{"num_hidden_layers": 14, "hidden_size": 384, "n_experts": 48, "experts_per_token": 3, "d_expert": 144, "d_shared_expert": 0, "hidden_act": "squared_relu", "moe_layers": [1, 2, 3, 4, 5, 6, 7, 8, 9, 10, 11, 12, 13], "router_score": "softmax", "normalize_top_k": false, "routed_scale": 4.0, "balance_loss": 0.00447, "balance_bias": false, "router_z_loss": 0.001, "init_std_router": 0.0106, "lr_router": 0.000437, "vocab_size": 32000, "norm": "rmsnorm", "norm_eps": 1e-05, "tie_word_embeddings": false, "optimizer": "adamw", "learning_rate": 0.00128, "beta1": 0.9, "beta2": 0.95, "batch_tokens": 65536, "max_seq_len": 256, "train_tokens": 389400000, "max_steps": 5942, "dataset": "wikipedia_en"}
Below are experts of layer 10 (counted from 0) of a mixture-of-experts language model. Rows are named router (the router's row for the expert), up (a neuron's input weights, with its number), down (a neuron's output weights, with its number) and show model dimensions 0-127. Each number is 500 + 25 x the weight over its row's rms, rounded and kept within 0 to 999. Numbers have three digits each.
After each expert's rows: a language model's description of what the expert responds to. This comes from a sample of Wikipedia text that the model never trained on.

# expert 46
router:502484509485491510535450487523506507504488490510491487533581530531506528506495557481500505479515487503521491566498505515500490508498509519489499568507501499496483509498498508493519516504505490507503503497543389449505508505515505477491476429494491498495494464482491493486494462507511497480472504510485486518495490500507511495502500491510450575482505507523548440497487494487514500515456
up0:498553524515530509521510513505490450507509483458473468521537512556521514548498492504487535545492509491501467503477500480531546523511544543459525514494472501478497458460483481507501540485514536512481544471497462493452482529496492520518509513501514534517552487548486509535519442530522507484511508539484493502520497479522485503475479528525483509501503519519456506456514508519492477539495
down0:519492479502519483509493471478556477513541511489476489516491503492457477507449511503508459510489475476512485475487490510496492494434464481497445489483505496485530515509481548507550493481481552508445482488513501531522472540500502507507520487528521484474537487542529504504501526497458470506510495513542491520503475512509477512499454502508506516527492496543551505513499450502476490481483
up1:554516493525458514539495505508504433488484518534503534482492508488500466512485517497496479492467456452477485505526485506516501528552506506491475506486530532476512493493500494536499493535512464522485518505511460489467488557536490474509471506479532518507531475492499498504531542492527505561481498582510517551516532511510475540543488489532481507529454503509470533504516505489498495533543
down1:498521515501509457483533486491504490492489483521516507498462516517480490537496532505460511518472486503467489514486492535458478489462484494508472485480507502505482526485483507539493507588472501493503482489518460515494486517508485496524490481511553490525510479498499495537498507500518444534506505517468494495511491499534489523514461496504486533536503452535497498527546446502489472539512
It responds to: Commas and institution or title nouns like University, Council, Board, Professor, College, chairman, often before of.

# expert 15
router:502494503527503501498478463527499491491485497507521497452593487501507509507503566549486502499520495446467499505504490529501501486501493506508491493505469481516491504505505518475514467504498475485494513506513436476484484489497491514495491437522507489477529435493486497503489464508499486497507493498497512534508487512495523489523503494500479549496543495500489423513496523495502505490437
up0:539498520501464489511509462527553486534518462431520524510535474528454486513508467489505475476467508508502474524483460502480511487491519524493556493492492481519488513507532508507507549486496500473452485495501487497502504523478447534505483494514482515505497500493532523528514534517494520456495510512465518504466513451558516518492495544522479505495524504501453488522484504469543504481483
down0:515480495513536516522463473499477501492481429487483515514486462512469472509517545521475471505499464477507509514512479504537502535485511457476481515529529506484538464451488471501490490494512496501487456469478559507569498523485467488490496529483478523527501502500499486479523517463499538517491488509464520459494494466490482466494468495529503557486523520508512514489480489487489474512531
up1:503489497502491466550497538477522505525511514455495488500526546512513494535491503473454465479452502498529505505506460478540490493469523480485532509507504480497494480491483484506485537451506506484495477525502507508510473500541445521486489513498451517517562470505525448444499483524445519494511516502452510475465513511523535489477538471509454488507521490497486471512501473452534532516553
down1:511524501476501527525550471468538469511455496460506449488495522528487454540508509506449504524504473485468469534559532450493512482513520481544481505484522552458552499498499475454458542475462515489468505508487506474536518477527483529520515500536477529526490473475477479510488492505456544540453500493483500489460437482543507512486526523465509509479504470506456467474526522483506499522509
It responds to: Word pieces and function words like as, has, addition, often inside species names, politician tables and filmography roles.

# expert 6
router:500483487463493488497501481478505497501514505521505500491446504502497498517503460502486488507486488531535505497490501492507505505506493418465497485504481501505506496500504495494511489500495549492486502497494577483475474501509496514506522527493477502505517502492527497507495464481472511498522489513512490511481499489515467492505490528508473482494458490495480496507499517501505514514550
up0:501512501514465469493515490487522516468505518499479497502545496494465512486518550484470493510492498477523489462549498496501502492512527468499499458512527483521524497472482490484526501519489513501462558466536527497485489487512520448497548542466531512505493509504497453513528486500471507543513507460498483503447554494514479475507532475553488481510448457507483450479509504499501469497461
down0:503494512511520520494480508545514535540473505522479481520503492492506504521497503503516476515457504507478479499425500515509476463464453522520486523517514467484512494500499506506543483491503514489521494513516475512482476501498442530480479530576486475498509486525494556492489488550482548576533464487493543489487473477480487535510480462500464511475496509530518472531492477493468505511508
up1:506509536520518501487510485434521526511515498482525453517501506465531491527500555522496516530496494503537509472518521523501508479515520465486489496498546489497519499553476472541466510527503468524529493493501518466452478455498539508516508482469484491501456531531539463552538469495545513497540526484506522486505494504519474478477495487490514491519468482478536501451518494529492527478491
down1:464476506518484516470450528539514552546482503513506471535518482503512504513485529498497487480439499503481497499428514482498472496484474497528479514513533499498511496490508475516514528498479506486527507544519462509495483526506413517483476523576496476492504517503505523499501501533494549587521447484472476524469488484492504520508521496510487491453497520521503471516488506464471523514545
It responds to: First pieces of capitalized proper names and place words, such as Mo, San, New, Kan, often after an opening parenthesis or quote.

# expert 2
router:520471476466497499507512487491521498494480516482526501527488512504502476488503567445466484494510484487503465498501500436501494502494501508474502510506540540523479497494518497480498527508510525495498482499519423486555539511507476514496460433509496489521514482495451517489499497511490499507481499513512475527515501517492464530515489509512481511485485505506470461514501533496504508457506
up4:522493497491506544496494493514498493485502545494487533466512530493518490481494490483501489501523494521519486538507492484511537526476511480530489490492511498516493525528458533535500519508494492532509514459485537494510498493503534471511524554472510538467516496531523545518514504529508454487513524445541474472531475537497489502491532467517491500511523503524494524483507502546473491508534
down4:491470506525491470523455485510520521548499534530476500503522538526462489483471506498504484481464498529462485492461530494509502542489514485518471518500575517506532493486481506459531489482515482490494507525471514502519529560541473515514514508559498463507508508520454524475522515519497529562486432506491485506507480473492507541527507519517531504528536486526550473515485515486482531537517
up5:479547503502522457476504510515498515488527499508519469430518454522486483524480465439485510515502505478513538506517506483524448537536518492525486564491526489479484551541498544480548527519501485530522531469502511486535550501526521527509492485506517564532536448544493544514504526535523489501463496447523498473480512516468520533488531496490490495534482514505491496497487503498486481534513
down5:533447501529469506539456492528499491571507517533491530498519502515499504462482508497511515499462515541471490500472546507494497527497522487508494489489548487516504495501514515478515470493502484509497441512491483474543534521535490511504514508531486453491540511499491502482499492527474479588501443485502517518509442452500546507538459495502511532494512531487546498530535507486465504460531
It responds to: Proper-name pieces in sports contexts, especially venue names before Center or Arena, plus plural s and quantity words like few, recent.

# expert 11
router:492510527447506463489469497495499519499503508477470488543489489484487503518503467510480490434517479477509503500486504525488505503503511405499517489513583508494513476490505510504473497499506487491505479502548417434477508509517495494510502530515505487485531463486505486502489515499500495501503493491503485508482485468531502495502502493493482475496470505497501447513503550486503502548452
up1:545495517480514513505526495545494481497505480502495495450485497492546520536496534483455498498505499497523461494493518455493508492487460502486479530537473485494504513502532532532529449499488504505506518491493534476513500515469517487515516465538545499490461484524513504487511462462514501509547536472521510488517530497495507532480503495457516437496503493482510490512511515505488512510477
down1:523497493547473515499480500534518519552464542519496513470457470498499524531493492481501522510490504487492495486449519471505470506517493509479473510505523468519493476506518486498498547495517498515491479523485496495533484516488456459505464477552533489507516467502487519477502523497520509554518431489500489532514460455492488495484533556500494490477494514517528550502488489516510530482479
up2:502515513514498497485461506489521471509520520481489493494511524532476504511514529472505479463505491490493473496542507505483468468434485487513495462506525493513482491469497477491473506497528513488463476553533475534514496506486498558501490529539480481505509494490499508429478500480470500522504502507520501469462506501519469495490531474485524512516529513524491504463499518505528520504492
down2:474503550504503520459486475485493498487480486515505444495521482497517482492471510489493497483520464452499524531520527537508536496462533452484495512509517506507523477513514494491490505443478480525507517470516519461490471517499484509504520500470526494469540496519491481478542459483506517478491544447512455482459507486495520473535514446500507498495507525469529479528492484517473519465530
It responds to: Direction and place words in locations and addresses, such as North, River, Fort, south side, County names.

# expert 41
router:494510518528502480504495478565499498484475528520515502498559519501495499497503536507504496484489509494519517516503485509504499490495499642510496512509504499492510513498502509480479532497526484485501489511512401508537527505506495443497467537506506489463486497493434501495493555499506490496503485502491478534510502459495501501497505503507524526499545482518558389516500444481497503512447
up0:507491504511525510478473491535424503494481499461494506504465500506484480521499488569500500509544504557479509523522480522510533489519506543511436460466549491480535515524473549488500517518445502506510513495469511506494480490458507484494491534525528522480496513525477516476504492529539514449494510508512430501507461505475468533506475551470558506501549498491511509516508490522483464494541
down0:528486503492510479530483543455472489545517497556531462511487521500491472504473535506494499499454501533467527521438508511499513470489524489497524540486545494506490489478508518480482489543481482523475484515492514503528543513469450474442461506551508412478501503482527489530477477538508490546510447476470491505516462481494519464536493497500468496515533512535506518487446494551487517480478
up1:522480482488519487519505482510470511505491494549524509506485492522488545472463493507466466529519469488478532495495451487477522488470454504520486485544509493499498479488495464457471508491499513462538454493496499498497511555486472486497522489485504483494488501473493484483506499424495536470488492522481507541489497476546481510498505510511518509485468552464468499530490464463520512501490
down1:522518515472554494529470513499499522539495493522527452507517517485494513490497501487523511488467543567501505485510498544499492493536512488476550469538571493514486509478516538475476504504524467510541517505513497530493471524548488485524512547491510480509457480525544499547478526519472505526478496560515479448510495481509488474539468502472474498493549506505477488450493461527497466459484
It responds to: Articles and words before titles of albums, episodes and novels, plus the word according in phrases like according to.

# expert 13
router:497492499491493506514460537507520490502492555471497546548476478497482476513510523514498493478498458516521453517506483476500513513487516441551501507494477493515499487483511503504516514488491525498487496494514430444454516498505502514493494450492507497498488484479539514507502516490495504493553491494488472524494496495542528486506511507509487529513428497506481468532512560509496499433453
up1:512473458472481476533490507496473484503483496488538471480493519506485484470546534490463501493485483491514470504525472505509479496474486491475510521545498519510496459486492520484508488426528480489504443475489504509495527509521432552453472468507493496496496467529519460467508473454506517535508509510485474518500568496487490522494523498492463545464582514519522500456492462506502502527501
down1:470480475515519533487540516533471511471496462496465489556515495473450520500494470503526479492477488512508505521531521531494474505509499499512467499518529503475486498488506454475482474513484459541506515498481477464473495549505491492482528468500511503499474499531519492510483491466516525479532454488502506528516477510511481524514521520523466487498488490503498507487513531527481506479546
up2:476486528472445493472494512489469466511476488495529520476498498501535444512506506493517502472494553527502508510480524477470477467499445525516490502470516512495491502475534542515449506509503482468557491507486477475478514493484494511501517454521513513540510496502507485488497498509536476537485462509463489478487585519524511541462514519487479450466521466525452553495513460467513516534494
down2:521500489566510509467485545511469489513537527479509472532467487467483509492461498506513508493466522521489493484455537489477492499485520479506501494504541513463493480485522494519503467515470451498522525473498495495509500483500423531470495493556492480521496497489458487515498484484490550510503472499460527517457449512489479513510511517528470490504502515504493541507510473466486500459535
It responds to: Line breaks ending headings, census or election lines before tables and infobox fields, plus pipes, percents and hyphens.

# expert 1
router:480501520499497509503514471480508493503509489476488528504462517504503488498503418499501485455489474512469500523504502508492498500498481476480487515497528492502488514484493495513508473500499530498506500512509572529483493507501506506512473622498502496464461543494493484501512485488500506495503486495496499461496495541508510500484508509496498431512519483511514551513497562509510516540544
up0:505529485519480514528475512471490493478512484511495480534511536506503493490511516477475514520495523502525503489465464483493504488525488500496525492529503520515417476476483516456528477487516498504491488490563484500513477503498443540464515471511497494557505464483487516470501474455513537489477490498500460451487511459525485487510496482443468516481477513512461472510512450513513553479514
down0:532494483510494478519508521463471521466488512491551418468525556537505474506468485499501480504495456482530503486478468494521500525468525515500501548524503515462482475475521525481474491529512499494471499493544467509511526524474527481471524480535487468505525503494534506483509496471487486518514519462474521542491509518485493528535489519513487545530530490532496508526447473525505493508466
up1:512468490506514525504515531515520486505501514492507492497511484491538524496529504457479476482510502487507504498506432523506482459479492520503555480511531497555505484508515470480481500495483523492485517511534511494492495506518447530525481511504504478505469505496536504496501535449450514536515511486462498462498540452510481493547490517508501447497497515517536475530504497489534534501457
down1:563473485496467490465513524552533509492470512488483481493496477463496490539501530487508481494472504511487492519530554479505504484498533516520537473499505483458464476519534501514494484543471526506501496509548476477547498523523553488463519525494498467539453520498483506528502501511518515461526496480507488528465530511497530519520517498511477571514467441513488539520480493491562500501477
It responds to: Function words like the, of, a, and parts of place names such as New York, United States, New Zealand, South Africa.

# expert 23
router:500500488521504507503519446522495486511507488498508476476506515514512509507504533492464502458483484514471478515492491510505480498493495542503509598491531465494501505499492504461489548491502486494496514513528438537578503506533494486493482592506487491499544558505478460466503581478496514497500481510496521461503502537490478502512519506498501512492525497515507441513480443491501505542489
up1:486503495498486468506494488476501523472485469449505530494540520509475527500533549492482455471467479509469506482490492516445518496509503515480498488489516505537502528509493473442489526483503532496496468480508486459479492529507501525477480546471443462522497489481453494506476486443521478513477536495480493521470530492481466497488539478469498516473526480497479504503441501499551529485525
down1:472485496499493503452527481498488512510450477490471455503473500537533513481505549494518506471509477518504499538486503505498525490506431481512493503505510474502469477522467507530493497501517492464469524475463501510517484492489505501508532475538490499470473502496495469529535501523471525515471500459467492480513491486516505513520508500530538502470492448535549527502508515554481480510494
up2:477524508489488459481543519474486502498548458519517478508499518504532542479494533534428493469503496507520516515500515520525510492525538480464509501481556490503483490475518488478506528500496487461423502502508554554527482487548488492541479574455490495524510527536464467529501560504480512509549480503516435486489513496535524467496475481476496473539496484494502507495507519524531504551490
down2:483462496513507511486472505556493529539455479520500511505501492520490505553518503495507473511472472473447485469466519466469471492496518486484540541509495517462485459491516518485472492473533481479481499501520545535497503508478433460496502491529490451492502494507522461527515478492539519539540484478482485486485486549502526499506510529501474500502522498539487500498488474490536504500495
It responds to: Line breaks, pipes and sentence-opening words like The, These, According, Both, mainly in results tables and after periods.

# expert 9
router:495486525485472492495476461491504491517506541463512510497526545484498528510507475524519505514511511525487498480495486525486509502501482450474504491496516485491488495495507503495437514496500515495499463501530521465443473491522500490510510484492505491460475440511447507514491516499504499515474514490478458491494498494509523437488497490503484502501457500498519479502504613495505499424452
up1:510479466475472497511475496490534517492508479483471472513523479519511508529486501478499521514508529517456498527463494459518451510513510520489527505488444491481469524462501469529500486480459529489492459527493511498480514549510513472485455503501475479512488535496487525499479504453466498505448477518434505483517494513498500543473484456478517483493561515487523437496467520517484523509495
down1:503487514490508506492496483524508514526524524471523538515493513520506460523444453485522530542487547472477526488461548453484489480476520511514491523495534518521473466512518483492484525543491464494517515479501517486523493546483509508484530513547478488500527494509545479496564500503504466538499503485476486494496542452510484481521512471507528517504521506470494488501523484495466535511523
up2:528475486549503522501500451499510508554497475502502484516520484489532481488488475545510491506485494504503504504507424566517492500519484520545510512480482488528481466536463482491494469512516478523489445483495524495498460495486529502458482523474536497530496520501496493452524537550546516535487481496478496494520496497511494496471533504527522508497496506539513514485530525519502506435477
down2:502462515506504534541456505518542509485504461444497517506508472516535509528509448533513520515505516547492565488493508452511540537513470530531524481478518494521458506533534483459493458496550468502473519555490535490475523497491497503483536527499472499507488499505504529486505545475490443525513460476527493441484476509491518491504511530555524460513514520523483511490479492520434485470495
It responds to: Month names, day numbers with commas (May 28, March 11), the preposition in, and semicolons or colons in date lists.

# expert 28
router:493488519493498492513515484513493495527498524512495516489513504489498479487503502503513474516503510526518493472498504526503507499488500381473505462512459489520500503493520488494500504507495528491488488517485579486467512503497501501492514482496491500441467485483492483504503461494472505522493508510491490500502519486525518475488513524505472463492438489505517579492503573488507502465564
up1:476532507507461450534487498531534468495497511525511472480541527499557487520496494468511501500488489487436499481498496523504503482460501473511502506511508526464473482470473487487500512492518510445505479507502513500508549534525496515463452506536490482517516529506501470480477503486494517517494476507498491524460519464512495510519521508507465483491464524500517480519469496458499516502464
down1:507453482512486452502472485466483495512450481494471492543492479487464510529459522518467521482497484472488524522503484498501470516500472516502498501497461513508467450485527525509512484456520494462487480514500486479527495527506439523530494529545489495502486504514494486512525530549505531533479480495465484507511465500524492467484531480494476523499516499456538486532451480494474489483531
up2:460476492484517488527507497493474498513524507510520545490510508475493500498475507509514496511479532472516506476486489545484484535481524512475495517529484470483470518544478510454505490522462525532513537511493536503507455477458521524499529516456493523508522523517459503525463502506471523493498503481539499492535483513473486509529515536474446505487506527507510470491477483523498489493526
down2:540505523462457533478501495526514492505505486469479519507486448525503508475462443545478513491479487477477484483468481497492529511547479528488492552527502467551518517481527508548485499514496429533482515494531495471493521508502515487483507481492532515497463481515486481512508501503542523516571507515468504524510463484481487487515498482488497476529490480501505476506492469509480487515502
It responds to: Clause-opening words and linking tokens in narrative prose, such as During, that, helped, urging, plus place names like Los Angeles, La.

# expert 10
router:486499535527499493481509474504520508509487481509496451486545500487499498504498553493493494530499499532491511496504490512500501484491499581485509519507506495527499516502499480505444492498529504495499498512516493483519476500508487488490464541515502497454560473495441503487498522505510491510499489503499408448501523503490513497519509481502481469498506517499540460478496493478506498520491
up0:490472511477485520465454488466487454489507512470511520489482512489497520476497509509511478474458517534507446502505444465526505504533526483527505536479516488522471543487533522467486470508505524478522502497485526445497456459459548515534506514511499524503555474525542541487541517472562473467511485497528461518515473509492515519460485498490512529520554552482476498494506505497470495498491
down0:490456495477498519490454504468525474567552488493499521508526519527481525488490469467498490502470508511457498498441485484534475498529489490489509499501588501476511487511498505492498527503482488510487492522499517474483521562527449516519502490528474435490475536551512516488478486481501490566535492489485471476514509486503531481500493474535435475489483480512565497500517476485475492503482
up1:497548507488514535468539489478538518470495503512500493523502495508504513487462498525535522519518496458509511508516529509546535519521521524512458525470546472470501527545465516499492468539464488528512539499479548525497531477480518502530515482491514524457532495527475537529543501520510466478511491482523486441519454531527519487472458505470491526522483457479515503521524513537479489493462
down1:489471479475483493495456512476502489563502506476484534530518506537453507495479505467492480504458497524457488499425502490535465487521494501500505500482595496490512485507505501479496536500488478492483472515505534482520525575499423502499513495534498441488486517560492482484494508467490512579521492469470497483519492476506532455516505490492456481490475497507538486505480442518478519515480
It responds to: Word-internal and word-final pieces (s, ing, uri, realiz) and small connectives (and, or, so, rather), mostly in explanatory prose.

# expert 32
router:522506534521488485494454404479516502509505482501514475491496531511483504494508546472500514530486514465504537485492514502508507485471483549521492516508506529499496503499485491498478520491531505485499500507500506514487523503511493409489508566517501509421469500492440494495494481504501488502491540508507482471504505483504462547495515505514479449497538532500545465493512470496510521472615
up1:456537479481509489497518513517487484460476494465504528543440458534530469485553549492462488462524490544492481526493467518537498514514531511511489489491484489493503528472477460500467495490461517483497491494483460503499496450492519527485491484501493514521492466522462467487472541514545486473472538482460493494487499520451472522473468495507499485531524507543480490517505475521468525489494
down1:545457527520509525462482503518496546523460475504494527512499492510491528502477499522468509492471521540542523531482518514484484513515503535487513519548539513506503545511456475439571514469477507527518530535502525528487512499527457514449499555577484480477503484497527469485513483452522509547504463476515464515503488470523482475472476496516508549509502485484513507525513534532508488488488
up2:479506493502498494475518478522497524519497494483513526534563475488510507443472492494517526510479510507484502488539508504504489491532492547535472536484477496453535511473480521551486435506486550507546508465488528453449476467503526488522488495478502539475505497498474532524545517523494478528523495524535472461519499495536492497513518465481486480548523506488541464438538535508488491507518
down2:501480496527488503494447521499515553553485513507503485533509453532513533534493500489458501515458498522510465498438534476520474478478477490483528508497570532497511491516496465490524499484480497521502518489467473487501493493501426499478486522571492418493521483479499487513515500472514518586522452491486478490518479491544515497494499515504496495477500499489515494509499474510488549466489
It responds to: Pieces after an open parenthesis or dash, including Latin family names and accented Spanish names, such as (Convolv-ul-aceae), Lav-ín, en dashes.

# expert 33
router:512500564517512501513475461472503502498506540512532530483535523477466502498505425464498495554463521490486515474507504465496505499500501465469495521513497527492496484500506497513456504495493502503518494518509450515476494502502501475500493560513497508469517505484486500499500479487493500505485494496501466543497501469519496531492512512513476483504531493488504501487494486497521519479461
up1:517463523504529515529468487492478547531501530478492529494535515479496483475516479487502499469482457562474486507541540473463491516478493526536514508489501464531520513497498511496507503517504457505512490518528529483516480490522511497487475511530512519500472507507517525450521481507510527463510439490468526503532454439426474483479483498495506496531489488467473489542482506498482509488512
down1:539512520497514511540503516483494498504469487468522536486465534496493522529504453526516496505486472527473509533450514511560528443493480471524473470490539500481491481509521480525482541486506490527491451491495503436504542520469468522521500483525493482496507502531526492498506486512473533541516497509491488509493491555472503489483511489474529522493501550514506505505493507510495555493489
up2:499500487527533512508483526506548445458500509471483475530449515530488503524492493510495514473461508509533484499522521471498445459491488476487534475520494470496525522485478491457511533458509505479485475501470513510488551496504494521471496546483499494449509507458518470513463504460500503466496505478450477467475546449474500503471532507482499531484503474512480503485462517506523515480493
down2:493519493523483513485489500528491509472467522530502541466455485508543474513503459516481498489494498499529530531472482483529517475490494478523497496476505512534485515491504509525508533488513521485504482523558489509533487550505515471502478483506462491533517514535466495493517473479473463486547503472496464503474508489499517475488486503474509500514463525450482492452475542442475505498492
It responds to: Prose about people's lives and careers: born, married, remained, actor, profession, sentence-final periods and commas.

# expert 27
router:515507529492493497496502464481497508509503537507504492459466507505496555511506466519505494519505521521508493449504495545477503507492486476490499479503515516501497491494486486497507451490510534509499483501519516515515533508510492476484505577487499492470493535500467504510512498493500492505501502507503501478501528491504459522532496514498478498508576493502484515498500516496493500495552
up0:476479458479519436516489498488535478527485460517550502479492526542465519500512575501520524520501472525486494527480498454451472489513510456467500523570494536515472438487507496501484532495481491469449477467525525471542480534502493473472488510513470508546551508486492517449498519472449555512511494524459512466481495470464498477536548494526518508446512492554459512506455442503521529479507
down0:514525499471476513514521451521525524494445517512514507488479504474481535463511503500502518500478469490492514535515446487553535496485467524503519511479481511514545507508464502493510506490513516491533543504521529478480490482503482488532504483461481525463504493477473508497536495509488535521473518516498535523541521491468519504472485491493483454528471505546484519512482466534523483532531
up1:495512475493478502480502488517506486474529519513510492488442495515474517482528507504509462491488510480479455469515551514495532514531543493556508506478505494541519513508489507469485507522514488532494522517515464506518515544530542533474549503465553475500486508517464524522575521513541500533477519513526516531503509512503438496471467476482549509502539499523531503492522491476505481487466
down1:497470485523476440510483496513468501583497522498516489515497528491482488488476521466515505511487492495447518523440527517524512498509513501517478491546543500490488464474508480488496515499484510518485506488488478497517457529511450535543473495541524438535500521477531473485521546464532522548499446474525486514535451463488493510472495513500492504478511459500481520490511513476469506468483
It responds to: Pipe separators and small numbers or percentages inside dense statistics tables, such as 0.36%, 0+0, squad positions DF, MF.

# expert 35
router:508500498497481500504503507506509495497491529510504455433547506533491500517502488489477496506484468489486482477487493528493497487505484483477516495512475453483507496502513490504503458503493542514496490505480511484496518512504487534488481469497498497499483504496442497512497524476493512529483507505488465545489516518518423527483502523509504488493429513501493530533499499500497505485565
up1:506534518520498515502484540477479522503483445530462515500532504505512502477485539548510532494534507456501487496512529467463487517522499501488484483487486470454450505481494504507456503513466498510489459506533531486550484464555516483458486455463570513467488535506531508536514589546490495504514500548527499522507495497480525549489509480493506492508515501518483483471513459502479498493502
down1:513488496519476494510449530476481472492504489475507524494505491484521500506487505532504505491452491489459500520414504473487516506503505491529545479503546492486520516454520520513490512504481490506501496556489521474491523500498469536470497495552487447475478549514496482525503531518493511554499456536506520516474495578495509552500515465509504518497512515489514485489497512505476513479504
up2:508482483482436473498465504509505469508458561518508501511572484501506449556517482504512473510518517551526495502499483485467472491513446489493526479483489537495461477552544480484476464485506512478519475490445529477492480516495515499451492510481515472484501489495522474451531494524515528526454504489483503486492505488506524514505512494478451485483531509480487493506481488544511471490477
down2:501498506517510522512481524494476484516527516478515520504491507469494510540472526508489487525453500473463472495466463490526508501526503504524533495496555512533506520474471490510483465491516538513508491541540479521503505522452518480480492519547479480491485568537514453529518473509527539525501472511471500467510476538535501532472494485502492503478493528494509509514500511510457461488476
It responds to: Articles and possessives like the, a, their, his in descriptive prose, plus section headers and species descriptions.